python train.py --num_hidden_layers=10 --hidden_size=96 --experts_per_token=4 --moe_layers=[0, 2, 4, 6, 8] --router_score="softmax" --routed_scale=14.2 --balance_bias=false --init_std_router=0.0101 --lr_router=0.000724 --norm="rmsnorm" --tie_word_embeddings="early" --learning_rate=0.00673 --beta2=0.99 --batch_tokens=65536 --max_steps=8217
Below are experts of layer 2 (counted from 0) of a mixture-of-experts language model. Rows are named router (the router's row for the expert), gate (a neuron's input weights, with its number), up (a neuron's input weights, with its number), down (a neuron's output weights, with its number) and show model dimensions 0-95. Each number is 128 + 24 x the weight over its row's rms, rounded and kept within 0 to 255. Numbers have three digits each.
Before each expert's rows: a language model's description of what the expert responds to; "comes before" lists some tokens at least twice as common just after its tokens as in all text. This comes from a sample of Wikipedia text that the model never trained on. Tokens count by the router's weight.

# expert 51
It responds to: Clause-ending punctuation, place prepositions. Commas, periods, closing parentheses and prepositions at, in, during, throughout ending phrases, especially "studied at", "taught at".
comes before: " the", "\n", " The", " and", " he", " which"
router:112105176112115108107116190158131127147102164138124194153122143110170092134112132108158135080174138091066089123112127153127165124129140151121165125118109165109104122108158112134140131104125167115091150132121117116160139096128111128139150143132126092113145145111120109128128148109110154101
gate0:117103117135131124108106150094153137153152096118129116124145149080084168129122141133107163173128100101152130083145147103126091100162134088134123143108111134137144101137097150111190105108060119084146140102139128107143148132125151131135124110132118160090101105110138119072138104151114128134
up0:114118137103150135081094101091164146135105103096157097082093111086118150145125156134131144097167098131108103133141153106082106148127141138146136106119122142114099129131138150099149136105072135078094139115129085143137149101133118178114155099131117095105097118142114128100149131125172142143
down0:125101136134112088097136138117127096131091154143105158111120104137128164144122125107155144164130101101135118102147127091090102111110131148126136167119184138163127123107116173143180133141196104134115109099147117129125132119146145114065132125108185150093113126085140095121144126149105128115
gate1:152119141116096135138140104132123147103149119118121166130175130145089115131165171138108138131119152135119152156130119101125088165137129172114115105110105088169116143140133164129102166121091124194111106107120113124095094145173135161102100086111140136138101116162152095116079130146116131098
up1:136100143085102134137134120115120158105125075104099165150184146138135130149146124134101137103106120119102158135120146146154128170153144165136161125118126144167097144124165152160112153108119145210116118127141109120110089147117110128106139118109120161163129111127177127077139116162138132095
down1:125172105155135149136169094111158160114144097155130124177128131125159109135106082100120163124101155133121142103121127154148101105148106090117109109142133148141119084118101092112156144109117100182118134147134110141143097114121116139134102180129129123066139119145085102101124113101111080118
gate2:155129125194131121119086138157173143102168172161158101096134079125111104100138129134118156143113128145085134138172130101144116126082103161125095127131128127132091137162118113093133142095108063133155094114109106136117142123121134146120141132153106132120086090157103141126130111121130099126
up2:204148114153152179142155150115160100136122092100116124119127138076108138146112101148146110123149136143132119117135116135099145131159094188122185127175129132143119122131130128158087134119143148122103146103137110108150132112146163099137129097133142169156143115154119167154103095120123127169
down2:120124118163122114152150129120145142064147136100091155138179166139173164100142153121132112133092109143127103126136137136107131151120076108099111077129145138119141120118106142106101162118185100140126163144125104123154125130162103174099118106114148144117133155145134097097099081139161127119
gate3:168156111141134133156166149080115131133143098108145111151147109153115181128190114135117119124132104121135156141127088153135080136138121146125123128081138102153135139138106154109162135127125100121118066075095088100116101111170134109154153132092129150073122137116114150135113138129134098124
up3:116159098089165098151155106128112121119123138090081115129121160118109092092111109141140159141084137109132135071114119129113151146142137125114112178160123118169127099125130112149082125137162122147128172126091164126101116120067114135119109119106107115132138122155144097130098134106187108140
down3:138129120127139081098114110157123101112130124147144107124124119173131079109101143075105126130133079121136169150096128138101085131179102133118111108152106120134130126084151091159105176132098109123150126183142105121121141153099148152103089102115151108128124134104119089146144103127090153130
gate4:181134120154116165164095123112120130123157095112158089165157152140106121125160098094112084132120099153128153143115121088115121123111137123137114126096164087125100169160085120150129112124093122129112112099078097116117097119117175100109126168122157153146117109095129127148151148141147120163
up4:154105108146109089104080130154154083153139140161160175116108113125164163128111137181106142154157117107129134114154081096143149132138116169128141140136138161114102128150157117119104175158133103127136180104150143149102137150140095134106104109120086133143185127146125135143112120131124106109
down4:086127113144160142142118151144144098109114120122114151114105150125074200114134181129133168121144102171092112136144147116123114095100129093116144122170109144094104125142135129156148130159104186099146156108098077115091151138126148097125130127144098118112137105112124134149124100090130148133
gate5:100112122100158154149167165102132163157123120102144105121122132109110153148133130140108142137113124102141167107093138119097102117132192127058112136149116130121157129149075136103100073133130113170154125155115140119146091096131124116119134108118120114137086161146138166112139160131138165170
up5:068151125089122133146122115148110092197109165117137124115125108103124125161129134128127104135159136131125150108119127147123112101137174139096104128113137158120137116160115075090142105092162108128153146138112119109179088129143083103110117138164110130131146153151098120128122169091104169156
down5:119119120113146150093137124102161197131137121129157125168114124116127102118138128119130145089163122113165098160110163148164153137124120156135114134151136125121195141119151124112100108124142097095120121187112098116156115127127168173163167132131109112100162177092151118127119162135109116137
gate6:111114124122100145161151087104145133141125144101118095120139085102140128142106101099156144117123124111127134142114153137107139128132172146113082122150149112130098127133082160107139064120152087134152106144174100180100139145106116133131159123122197111120122127158138137147143074095148099108
up6:133128111141098132115122103106127125122121080087118102118109118088145119123117153124119164121115106114145123123131104138070111126159156137134089065130110152138136096163101142141125085118161105145129095116158093184152122124096143106080164150128159109110152123148114177139141133079153121111
down6:161114109122140139159116096148179159140133097120149130118102131131099133123111093177132095147115148138139122115100129120130118158138126133108130158151142167139102099163182102153114089146142132189109133087154150124150120107088116109133104135121140146176153125119164120099073119148138155082
gate7:165144091132120121103166083139112129119114129141135086114145101111120095160123164127115149123094162166126132146106124087118153214159129124160105125097122113171166179128135145172144139122117097158130127101154120110098094128133139093134122122122145115134090103161135145138120153119134157127
up7:161128104119131105146140151125131126132133113136127173074129167169098117112164130137178069148152139077080108096127128135119138088106143161133131169131121119121116120129131121123153134097109146104131156175093143086147093169107144128125071146146132126111156145133106124145133109148117093144
down7:104136137158115149167189109142172135114143123107130157151109114138128127094130152137125151113135100133090116124156132161127101143150115127124137177142142153170140114105133123157097179136128135138120186150108112134166106170131136140107149130122109127124156165165176125081136091082148166120
gate8:151162117114133152143160143119129104110143074115189119151132139140108111151099093153127161075177110158132101151093114090118178138132125128116133119119164161114127131142119140115120143096087072103107128121156148130144156116128157124152125079115152117143130144107122145162101125146167093130
up8:129110129120126105100134104104140132117126117161134097121114122127129161097083137151110144163087166138165130094135115148175171112096115154122080125134118127143131140144129123069114100166161128133113141070136132140086176103095111128135141103151121098135099142135121121128124184079124157148
down8:149116136121111114102126139102178144174144150135180094116163141111105126125095145111081129099143122172126118117123134160097119105141095113116153122106187162132134139128095168109151100117116136134156117149129122115083179134186096162135135136138120105098143121108132160138085154133100128128
gate9:096134107098187161148126132122149181100148143141162142136153143144124086108100123126155133152134128150156143114119135097111090175091155147126134143115153105089079145142090119121145129146095126119117106164087071156123152123128178153154132119108146103098112134136107122113095110127096123124
up9:141154122171172146100167123149130162118097129165170145093111145114144104137143130132119143104124089161157142079150146130117097136064175116109177130108148139119120145078134117117125160148145118111120130157159099135107114123161099117076108110107130128129120123141146125174127092143112144145
down9:154208094155126126128097187128120111127102132110128129132153129168132121096129088128138132156102161152130077141154119138155131145106150127169122120088133129144188133139143099138140092173108137181121127121157134136118133110124123099123138143128143110138123119124158131123123111169190157146
gate10:150146101137164112120150141135099182116138162125126143113112095152091123095152141138148115149126174124132134126138089102084107134139120119148123172142134130096160162157054120080108123125151111101140098136113142127106131161134140097110137098098144113112102118186134106131121109167150119169
up10:131141144135105145181121111124150116139163095098145108101135143099097114100131144145108102118135079132114089132112142119121116072128142130139110115085098079142106161118130164142110128150108117108135097121096098156126147175142119087091113123169133172141166136120125098147182162147140154122
down10:124129098098104170093142073124132106139135120118112127078149125118147129124174129112088142120115125119080132152096170076111090109078126119127134149191102094124146121102112176147104131157093138105122151128140095166131101118133139119132151154147113128087123143130145104138134158147107129124
gate11:124138137126112133113182114101116157169134107162163092111137109108109129116140099117104133099116140150172110147171087115114117119138176127115087123127096080127109182111110131107142142165089096087115149109116107102126146177111126118158153142107130170123116142136137145138130154128159090162
up11:167135140152109112159130148113082131128134108120156115112117132135187129100136119131107123107111126164083124146105157159097142127141129107142113127116134073125135149154136156140151136133062133147104123133147149138117134131094144107112134125125147214141115125147115144157133154183098167076
down11:085160125151139103123084099150125123119133064134163161151139144126165155120114169121152142105133138153100146136150114127110147142111119129148082160089134159109098083127135117158114138099181166114120127156135135115138126114102147155150132089098136107152124148156117133143148101178097100098
gate12:145114138132131145168129122119134171149137113112150118129123146125112126150143111089152161114117137147159122097140106132154118114119127085167130172110184144075140163127112138124108089142107123106136109080175085104114148103122134175119105148131101122132102089115146139090113074090163119150
up12:161123100144117133091113146159183108102142137155129140144136136140124145134148154169120127123109107142127198126145099120092114137114138142142157129123140121140158106102110099106163116153095076127149116136053155154133117155106117107160106131148173124109104116145130074127152147104091114122
down12:112119173131152184123112134142113129105110166079147137134110150123129127155132161106148117078138164126129124127122138123147125123145152123107134158087102190170094132143119122137132135115100139115136142077096083154121161141103160104143106133106103109087113161131129170138141163160081121139
gate13:101145079149117145160138117106142150123136137145144134131154127149076123123123137152067118161095173128151132138146132089129150128132107144156070111080154066140108119151110125120160111128139115070102069141144127132131119137118113110106131121132121163118120158172178139119121114142104132125
up13:077143151109080172133099166179125144161143099128097168148090136125138139139139177187124104174090105134120139110130134088096102156158099111144119117118148129131136103141147111128165112165146173106129126122140119155122121103139123141101144099101090141126170138116121137142119133138127111106
down13:129121107135174114105096117145101146071108089126094100165116144127096156095136136107147146133149161113128157115113146104133137130103139148185109165113131177137129164145139121115155127127125118096111115088096088127113116099142092080122115142161189142125113150117110132112167100115106127130
gate14:148166067135131141194107147116161093101152136151153104110155111094099127108102119150131128149102141142146099154143141117144094153135136118133110168138116137126124155130083140171102134172124072096106103104105072117140123128107141105114123119078116136137095154131123130149137137113161123131
up14:099079163131158166128117110128092174123129120134099098129164154132122152140182115163073145114140102121148154110106154126121148140094121141172160119083138116134112127147142132110125083111109157097098109152138151148104115120137139151127129135156131130121114102123152121096151074188106134105
down14:082113152095165154131085108157105139156110065146092146101147137157128095171131146139126136135170108139146122109125105124122124119147115133086133102167128153131100112122111135077125171130143114138119088091109148131138119087129095150127136124131124128127122139163144097070161150115103089109
gate15:097120130145112125112152139116121158129138125159152144126161119118091126113149115155111107147153135176137169139134109099115085114137111134169104100094148091183150138088114111093134116074112088114131091104166077132098144141086105132115113114127113085137118105131162102112112130146170120114
up15:147137112126142129179127147137126167110159103132164068106102103178106116113129121154171136159124137076138107139115118149127174148159133162116156174173148115107111157165137135134163100141108144126129150135085127149140120152140162134141165120115121162118141152143086139134120106128106119172
down15:092168126139121102096140143127108149141113117103133172089118118133168146105122156093113107175126085132134091124140086128128099175094113125132082102138117174090130160139120104122124155138137117152165144109151174082145188144138138141121130108147121138151103160103142157142156122129145115130
gate16:162147099148137108147169141092139147117147109122132117122133111099054115105112066156147116111097131158102127160150109096140108160158084107163077146132165098148127154128113152117128111099124086093130113117094123090104127148114151134164145127096118142127113136146118107107126132135163120155
up16:129161150143150103138150161106104117137107128083144153116168151116088131133081123122124114123116135157135116135142118095093117115126118131155152103085111137148126164107151116082148121126162103133147121151098162124120092130145057102140134131126155110151117182176141084091145122153108129166
down16:146100153118110137153118175118141112111131153116135111154125132136109124105160135139166157188141117118140146172151130166141134158080151171110118116079181119152133126088156119093100126141130124094142153132164136086096148145139107108095163147140116130108144191118123144157141117150125129108
gate17:098139101127158155164129191130115142179132146103147102099136131107156127104118137132144150184134130118145154179124145165172163138166114111114103155098138123127140122142102127141105101149142119119100165091150124093103117139114094094127139133147066121118120114113128095133092131119135101167
up17:072144116145168123115156122119123119176131125069122139131131128084133125102143124118124107112179121104141134108095105111099089154109154134123140122131059125101152129139152147146146168109145113136139141145131150153163124138164098144145127155131130127135117151182095159139105157143112193135
down17:137144124095128111139127095169129094116129126109148170114124100093132117074085123135113123087126143172113163171153117139123111107113124128090088080165130148135088164141159128161107094095122122095066125118110127127164133107119146150174128112130117121165115138108111151133129120156115151148
gate18:114119119132150133147167193122131106096144107111150131122088118082152152135132105133147153106092145139112155108120100145136114125126154106103123170117151112146146126148088097065145117153126156139080140117146152106117118145140074133113127082111092117136102123128123140124088125083186130125
up18:145140128080122139122134166116107120132178128096124137158132085117123119112163110156133110110123111131102149108119111120116144099145148116111168152114130115150134106136121109126097154164147132131114131173104161108125105160156077100068123105108099103155086108145152071147128144120196114126
down18:137135104156165160127131116136153103142158135127140167144182122153128152141140133115087120145122144129117159135150144152137157142128108153152155129091108111179143122157157151099095156181111075139068124102133099129125101129151189155133138112114100142153094098150138114116138120141109126164
gate19:149145103097079104125139075075111139151170092122108080111134136109121134141143083138115161157118153125125152099114106133125097120110089133126106128104188117108120154119128159121119119095149116107139129105137125125069124097123092129112120084127101106136136139151124134127066121131139129081
up19:167117131171110106132132123139123119150159142179158142125171136168128101116130093119161095143144118098119135176117131123170123084158129126067166126125111154182162158131151108113150095124118091145120103157139120143166118138159109097142126119155182132135111135148134105127120116135105106100
down19:121133133136120120114185171113156139130103116156119133095124112097096089153142110151095100144134137128069100099121146166131100179107123168108124095119108107138129182118132159114129145115116112126113130129092128130104093127138115164105129126190099108170128097136144104138103087134163112134
gate20:114128137088101142131164118127116119145132134108128142092117059118135166124144138129115124125091159115106134131139138075105165143091117120124103144148145147125136165120119138079135118160093139092132106138123147102125118069105160100130107115128071147140126103168111122134177087165118160155
up20:121097190132099118138113143169128141102185167126133121137115097117106128119156119092115162098156162150117129152202113115119150124098149087142097089143158120094123156140097107133131143168155127080153108164101158128151125137141124137098146133140122148143109144125130133131136149122156140160
down20:100115120131155138092108170077164096091101076151097138142110121129080081114150147123129118140101090134133136138120124132143147127131133113108134102112125147143145112136098119121166158114111107105125148146152116105120154183160149135134138132153175157149143080154136176118140178106128121097
gate21:133122101113124130104107138117100112154136158099142102112127106165126083137187137158102114142164117122117132135143126156103117118134126137137096162132133087095120099168139077134131150126113124126143126102103094146136067145088151121119117164170121116107156146144148116173111110184081112154
up21:162138143120122113139137092143101120097132126145099115082100110102101146154125112092201101122117115163174126121126142090153131138142089116148162126122120145154135156111165188161144111121158138131091138121148135143080150136135156142099137122112104118113135129088114140088125121119181129091
down21:100103097156097118085101166169147118144118093151116129127111087125111127146136112135090078159133105156153113096128138095085118115144152122151127098090140129123115122134155094153100125111097131127141150158143133128119113146106161158123157130078174109170135085180131145125125140141094142143
gate22:120118134153118126168177128105084169093146109152119106168148110130117132097120126133113129132111142155141181111099149109130121118130096130159138141133108077105168148128096141124149171132117113151112098092136133081089120192130117102124146066141154137135085128140108149150132109128141149124
up22:127128118123137123078149163164146111136162139132131083077149092150100153173121133095100146158096114120100113128111110134169109120085166107146131132138150122160116141129139104125152108122117095092140118120082154147147121130149157130128108164119098083143085142057131142154113125131129145108
down22:087125133154160128112113135133150150158143128146090124121107107150106101129118139147155133104098096092072143112136112160118110122124128132084138132164090152104141166116080147117147103135112104102156169184112133087089137138153116135118134145132102121149130115121160142094164131082142122184
gate23:147138097131127123105151130123120127107128140144119060083102134110144111085154103097115067146121144139120124165119085109181126098151114144135106121091134101111125093127110149072118143157119102098127110128111138123125106150126146159116168062116142091137122143100139113094125096148149132134
up23:138110141098143113124142112179111101117125138109147078056122109137147124138101154063142104136080122107101163106136120156130100131105147124153125158121087153146139096110118136144107147098129114120148077143095122139143107100135141114120118108145122103112094127110109175130176097124161149111
down23:104109178094127088114086141107112129092130121152161086091099145125066142084106110150140150156097142133144110083142148112096158174132143142110101160133142157107125162126155096140128150127074148096118130106126119146122141114142109117127135146131140122143130155119113134137129093159107175156
gate24:194139135105173174136162166083106119140082114141113167129116113111122111144182153125120111116100124130147106169134130111123159168103161146143111183123143145136124156085141141141125131086117124134128066139122132117117131138120127078123083129149114117136120109113129140118160109112094126145
up24:122160149140063100132146086100161122105114155106119148117121133148117131137162138101164099150098109092106143123136132102137099093115091088116161118166108121147136112095134140111123117148087119155116093168099084120127141095077084146144105136155136153118124165097118118125148122133126167130
down24:099108092129120136126129127109133132129135148113088142159144108148131118192161133143100108145100087078135113133151099158135109144152100145131120106107077140091145135090072096149110111156155104105124124093132162174153127113131125133134133149111136142089114144137120134207133127125148130100
gate25:101129099150116140154103141133132173117142171132097145105150117112119057125114167132126129108139165152111188165075117088134144099128161132135118096143165142152097063168117114134120128148138105121167102122148117099105111129126149104136120085153145143146129138126153119103111128126136131157
up25:157151160101156134136129137129143089127123099130160094120150123147114153147148122159154130131143109114164072110174146151122127175136105131116120188154092087114137194102119153112140129113124126122081130113106135144135157140149108160129115142082097092098126130113122149154146110121099113087
down25:138148112140149146095132102127181123107142110161102129145140165136132138151120132135122112170080131119185149103135125140123127103139185181067089157083131117125121119131150144109136128112120136137135126122105154139130085155152130090206110142118139112137129122117130149111157107145151116166
gate26:137127107156123136134152109064140099149134131120152139126154120130102133097153078133098132113108172139124097143113104130104084118095099122095119115117159112125144179104135107127139185105111114130107084140188107131137105145127166136148114136189121147087104114147130119142130104120138140174
up26:126069123140089152140120074140132128117099160125103150128148089137121136144095152126119102109117166160101119147163128103152122161136134128127153132121132173152169131160136164161109099091134126140132155164116158101106146168088159161162155127111134111134121093107122119111136133092078126096
down26:128147124113135154120118128142130169130103126140121101159120147118094136130173117190089148164145088073161127118118144144110178096108088130129121121125163118158144176149121143106086132145152111146125111127073133085104136134170145142164136127169110110099143143140132125125082108135139153138
gate27:173110157107126160109115131131148131152137135156137096145160105125111078152150108110142120139133137098146160133138152122131104148187119152113107165138102081162145107143110137086169109169192119119148131139155107125127116113095114123150122129116152101135102129128091183117098146153151117086
up27:094146063145140103162156094145113106130110108113149118103088127105137114104077142167144122146113106141135091096105102129101141102103107118125097097128145171065141145124137126143106129093103089135113117167135115125136186139123120091115150117117098128106172135108109096126131127120112160127
down27:132123083128175101103175158125119157151089142135110089151124104145101103121095142118163089110144077109142123144104134154105141123120084148132117121124134148177108142151164158142111105116191101088135128108130129106093097131109167128106116138109098124120133130105170134127139173127133110110
gate28:183102162162121109093177101081112138111126094126173134090138111161114125111113141132136121075120119105101144087138139115132119143118112121119143134065129119128127131085113145162154125121127115128135149133112060127154131122091143097127090118132114142148090132119127096129140145092131113075
up28:166095143159108114134170102127087130098119129127132090113166132124143148136093082131113162128107162130114126129138137099176138136120119116146161145104133135165140214066152129116141147174114128143134132125108088104133152167152128107115132129116140135149112139115129124140152109158155090093
down28:169085101143143125116110092156141126109174112106140121109143124129102120077131138129105091128157138158128122153137116098157153115131124113109149100101152132097119199128152136158095124148115127146139128097085157153130124088146159127125140111087144156181160120094104143113125167136147156161
gate29:122140137089133158101146104129131138156150112106104117128196135106134114097177109163158129137109107164172144126140105098117120143142110135175101137099166101110131131156126141102071151126096101137120115123130136142116108175125177147115150150126164148150099133124086149126122108083113150154
up29:126120100151098114100125121129121133152102113111115108117131100154108126125083131113158119122114168110139167134119126082140139144124114101098169166133089188141163107095127134096116086161108171110099099113130120100141172112129110135151122128105105129097124124148166097129107127140167081075
down29:123098119125123149130136114149127148136109171102125112113086116097133115153139107137099102132129144143163081124107091166125115141141095104132128161154090152110147163091151120133175082148125129107133100138131113133139141138142198142144134135116139147109117136092128126058110132142054126154
gate30:126099096133160129140145081110097120119126168157138146130127132161058117135119112122127147115138178140158154126106169125106161127109156108136103174159160090145119126123112133108129103125137103135159138113153120143129100175111144111172100099077142112097115129168134134121102148139099118178
up30:121160114110104159086155142130162096104151127116143110162074103133112148127164139155144130146136095122146116162142110133152149129115138087170144105119124096121156121144150123127130157149116069106146129094146162135104142083200124158138157100133157108124139126121132133172159132144115118088
down30:143120155113124112136139114111166103127121118129129147104117110112114110081154167119096151158090153124143109110153098105160152092127150127086177156124167155162123101158128101137111174168177161133176126084125141177143124134118140095101128118109159098137149131128134149144131140085114130123
gate31:114128144089117120125145131119091093176113098161156141110109103161131128141156125089108102139136176108099146145125123166083109119120102156124094176108079135119174124133143156115137103150111094101103135097178134140123150134115137135146130080134140091148152171096099114105144132144133129146
up31:145131144101127113122100101177139119143093120136129157107154177130099102126105146183144074139094130125128159105133150121187144125113111110156097104122107135083133126129134113115102089090154141101139116129105132133138169114128112086122132112146179116126120135167135103116103115132088185146
down31:101144111141154139164118114085121122124133163077087128104131126129148122091150096181123113142130120136127145149147148148118107120128137118139111146143135095123115121153112172107128108172107100102082175121107084124149164131132103156112141141079108107125111068104140148163161120094146168134